{"n_layer": 9, "d_expert": 320, "activation": "swiglu", "tie_embeddings": false, "init_std_o": 0.00697, "batch_tokens": 131072}
Below are experts of layer 4 (counted from 0) of a mixture-of-experts language model. Rows are named router (the router's row for the expert), gate (a neuron's input weights, with its number), up (a neuron's input weights, with its number) and show model dimensions 256-319. Each number is 128 + 32 x the weight over its row's rms, rounded and kept within 0 to 255. Numbers have three digits each.
After each expert's rows: "mostly gets" lists some tokens that are sent to it at least half of the time. This comes from a sample of Wikipedia text that the model never trained on.

# expert 13
router:102112137224143155073202097173115184128097149078078054095151185149153161121129142085125149154111169087115211163182166110114076112105123149082127134126113114088092119148070119163164140115112147
gate0:168166138151112118080100161166158151138088098159138148086174051125068142144063127183139141156152140096116104137108138096151113148148093149157133086129151147101110103139148114149163096077155136
up0:113131138142160086120098103131082141073153100193094132072178157069047164133109109159178151133136078159153154146158105081111084138126137163099090121171206161139131174099136092125069070051140121
mostly gets: " followed", " meet", " tells", "ulate", " divided", " continues"

# expert 2
router:118203090081172077105158157197155097123113109167130104149102116148157166146171063107114135101146179121144102149124134140140181146168115115172152109104141137164144106094092156094148100129110100
gate0:123177159138130092064111133087144153191152100117082124112162097164115144120125121189097131127179121082087154134100103131167126152180108123166134130126163126083121137121126111142153099075146154
up0:125135106143112112086121070142119136083130090161123146111163151129090159144109110149130136125081091112154146175160114054106135146111150188086161101151114127145092156130131129108079074108135165
mostly gets: "av", "od", "ș", "oph", "z", "iv"

# expert 4
router:115126136121131120096167089089134102147098162085132176159107126087103180139121121114095116136099113130103213142067121129117172162118135176084128146149142182122148179159165089065104171165103151
gate0:150128159137141098065103143150124154160107089176115198150135133167107160122134134169118157123171126092109132149099109103154102181107103104140147118110120136134121156130147081158156077096121131
up0:117135156163098107075096130129135128105131121190085187142196145113090127137125069113136127129099094117145131157148089101100098157092123186092106090137158169166084144130104101117081100047063140
mostly gets: "′", "'m", "'re", "°", " ibn", " Singh"

# expert 11
router:148130143106158103107112130130154074111125133085136100071175116171151127122150156108168128153150158072114110123146097139115176075102178079151114134139064125104154139125194075158129148129140164
gate0:185142161146147074074120140118128131124141110212046186107169078163078155116092159144133119110181137059088157144100079098175133182159114159164116109097161108126146130126177112165128117065139133
up0:084123124141135078090135099131116100080113115157093128094219138104066157115099123132145101130155087118165175173142077085087085110129142189091118103139216150127113163153163127150098094052105121
mostly gets: " north", " South", " south", " east", " right", " North"

# expert 9
router:128124072138143110131131110139129112157042235110151173118095198117130136184143128123099125141053136106109160140113126151167176148127138096152112139146091154091106145141153135167106128145109171
gate0:143157143167139126057130163087161127137139076161147200114169130115108110138158114157148114129174121111106145104097097135149127168121117124168141141151161125111109084125144154130147076096155118
up0:103111100178110077086091139095124138106100113160104181112163149090068134129133110147119159117122087147171179198180100030097115114073094172112156121191211113160077161135146137159113074074098141
mostly gets: " de", " De", " Di", " anti", " Marie", " pro"

# expert 12
router:160086074083109134183078110098129150138084120117123132128135144138169174120087143100115084149117133145137161143098179117093120083085121126105101128082129154107142182101119105115179092094120144
gate0:134123143140132058047136169108152157162136118177061124133149138156071142125123099168101160104156129120118142141105123133150169166121134118159125087098181105099119103082113109107181139137156171
up0:091133130196094066129143155094120156131139111164082142123191131088083118082132121145165113090094071108156091159155138082128142118139110126130130107109187123131076175112125134118105078095106156
mostly gets: " President", " director", " president", " Minister", " writer", " wrote"

# expert 3
router:118117111145150149128181124111120124137080083110085129137117124108099112122129184076157137168121092147140156122085078120166098146107115097121148074119103144055107093129116129088156119119092167
gate0:091103162144120129068173149148147091116125129157149211121129112142098183093157116114096137093186117101117171143086121070171145190137140060132132157135140155115128086123141154127146118079127123
up0:090086131138128153089134100143093110112095115201144147112175107072082139132178097107136128116123094134134181202126100071105108166148151213080122115143171160142095153113167102135084116100095143
mostly gets: " $", " million", " £", " billion", "1", " +"

# expert 6
router:151118093072150128141145093110112195171111123061158188145146117158052163109092056167112170157111133166156135116093115143118157128126114115125085159136117149182156102150136128093152182129094173
gate0:127146129139126101072103176170155160152097119152101152073106124172117168080107103161138094094151106106118117155103103090135137186145097110222149153120136151118110152115114100139159123164136159
up0:132129124147113138128132147125126136087109130150153137112167136086071130103120070161081131093155101145141175163157103070111103109154134183136157105147160138148080168121153145160089075084132100
mostly gets: " Haleakala", " Insecta", "19", " Upload", " Spacewatch", " LINEAR"

# expert 0
router:155088119100127125101125135083137134179073131119109112132153149120064121164109118110102067184091174094117177155094116098072155092088116122117089081130101149112137130145139112089110129102087177
gate0:155103135142140129055110162145151147136105136113062193102125097154068137137084146150071171146167146110101108160108068101147133185135163105118135134117152100135105090129117148163176109101172139
up0:098135144123105087092145118112134151114115124191105153126142110120040114107085128123125112110149077132173168175160100063113086116121115191083112141160201166141116122124100131110073081073111177
mostly gets: " same", "′W", " ancient", " ago", " modern", " medieval"

# expert 15
router:141070136099175158123161105141160136244081157097145097169172135135110143116092194097163104086090093124136116151105112120089158082116113115152072103154134110149135097092095067079097058128161160
gate0:163140149128151095106119134162188106151154077108082164130177112123116138142150117168119145087183103098086155145095106106141148226122094098187109150122190091117115061152118081109134087113156149
up0:125109093166066113097131104127116122115113076180096172117171108079078138129132081139117094128110132170138206206150095074162096123126113175110123101143175121135100148096143124106075101079100140
mostly gets: " As", " However", " because", " if", " many", " so"

# expert 14
router:119074114103092166112135142158126092070142114135111130105087187157140110177149152131127142162112124153104107153109115073168109163123189117144136166109161149197171127131098191144111133065186079
gate0:149107158142150098048144121123186167139144087149104178128122090135056110111139111165137116119140155076092136157085092141174152206152114064181136120118127108119117113102146157108090118079137159
up0:089129142194108090082151136120135159101119120211097129132172117085075115072133065182149123082140121092125150187159058105124112112126130138109136146137144144121063115129136137125057100117112167
mostly gets: " Votes", " Candidate", " Apps", " Title", " LW", " Pts"

# expert 1
router:161098145144117150130081099139123171135098153137152136214143140129121122124097094109161088127104143111133120190163151103103097082149104163091127110145135113102099190134081132115167158107127106
gate0:142130158162140059086107156150120146145123083152070175091167109113055132103104131163124123110143122153113119128076113099166099215132133095134133124138160109116121092097124121131123120095168110
up0:120103116162133072087127142123109132092147066173086132097203127106088139071124130175143123081102078124140112134108115041133080115090141123092117098169207116140098147119120146118079094079086121
mostly gets: " a", " an", " failed", " efforts", " agreement", " success"

# expert 17
router:120093108162129133149142101109115119153143178165116100118124141131131086141140110108098076131140121128126148114092103116105128153125102128104090105197146203098152102142153146132132093155113096
gate0:169133162107122130116074120122167146134124107160056185106136126171093142133082123149112143099167121135128121128168115111151161192202104131156154113121155143102144130138154166139135092131207108
up0:160119093146112089103093105124091136115131101158066140108186129097094112135081107127112082133103089113186128211158114099096095121152079215117118084152153159137084155141143145133105089079113178
mostly gets: "-STARRS", "ER", " Royal", "ES", "OW", "XT"

# expert 7
router:148190091081128094176146113104142177164129150147122133116168148113093161086097134095131161160095140157100129179133112096107115156188104145128119149114167144124065141163110145167108098100054095
gate0:116121202144126126074141143147125201136099089153080200121101146119093160104116126157136158147119137149126165163127101102136122174133134139159112113127146093122083060109136134172123088093193125
up0:060121157132116105099122161119140123104130108159074151131206132073062136088092154152153116080101085136185152228148076087131106106147100182095118085147187159182098159129164138130060096102068141
mostly gets: " served", " For", " for", " located", " took", " spent"

# expert 18
router:128116111103092116118132168058142093134136078170117154108112181093084118156123152127151070131182149104093157147152089107054148150068067154169126109091097148130094205176098123140157144135140159
gate0:155135167099134116091137164136137149160127125149116135098129142152082164130146111153095127086168152116098159139097061077148111183143103118133124126091170121122115136157142106115159115118153134
up0:120091138161095136071195136151110122125092103161126151093169147092059154085174133172116092129090067128179182194132077049087102115121131189121122102179189220112095134103130140137121115078136138
mostly gets: "Scientific", " election", " =\n\n", " households", " elections", " Representatives"

# expert 5
router:139086129119160111093137119154117129150120137058147056128120104119109176087115103129129101129122196105096127122134146140044103138089107121139099104146087074113098143089088158087082109115136060
gate0:167115147199088081115119163126095167144113098141110156119126141138079164122093112170141123116184123102104130104135091105132111194123135137068154113096163104116146112124116139144134067101152163
up0:111145133164117132094139142084154109105145056184090134103131123130052122081144126152112141146127093132168139211150091060116060139115162202094067129171162122160109142088102120154106092097125126
mostly gets: "On", " On", " At", " In", "In", " From"

# expert 8
router:085217194202113142125105114104130130126166080123182140119122104154156075136130122166158163106158097138136090089130175138163083163136129146115131136093177127113152146181150129130131122131191076
gate0:143131188099112107044135141160138124102096106175118172114076147163126157127123119171150141157167110084117134129111109095117122166182090118122125076084131142093094123115138151156114119074164127
up0:121149151150080066110115146093126184089121101164115162160158093121097155090125109142152132179114115128145147151114094069110094097171114151080103066154139124122068127143111106157064082098153150
mostly gets: "\".\n\n", "See", ".\n\n", ".\"\n\n", "|", ").\n\n"

# expert 16
router:098088132079148112152116121151135151127148149193091173140158125109147101171128169150091144132175163085141150118155144080134171082146138126110092118134097115122107133094158129108091123124089188
gate0:095138131155088120088116071140175155162081077175101203103123126150076117145105119173141107130184157117128109129097075114171157189117137139166150140118157095120089130132113115149135113123216129
up0:121110080177081076093139131121104123129149144166099147164159118095042152106157144160134119108107069133147168128130108085114114128098110162085129076166184172166059129118126142062089101065113141
mostly gets: "\",", ",\"", " ,", "),", "\"),", "\")"

# expert 10
router:178112054132144136148126086072165118080162188151119163119159141036094160084121117088104154169085146164140101149110091171156166106090124075105116130100149075124141201093109166113100165133059148
gate0:145137160129146087085138134141121136177127106130123182128150135163101148130104135129080156062198140108137121132090145121118129212132120081152145125083156100088089115122130152122103130100142150
up0:138152130149112035066121138128094156082165081163115134120166157142072130049093140162121126079124095128146151151126124060154153150162129188074131100105166185121127188125163157105131094089105148
mostly gets: " he", " they", " she", " She", " They", " These"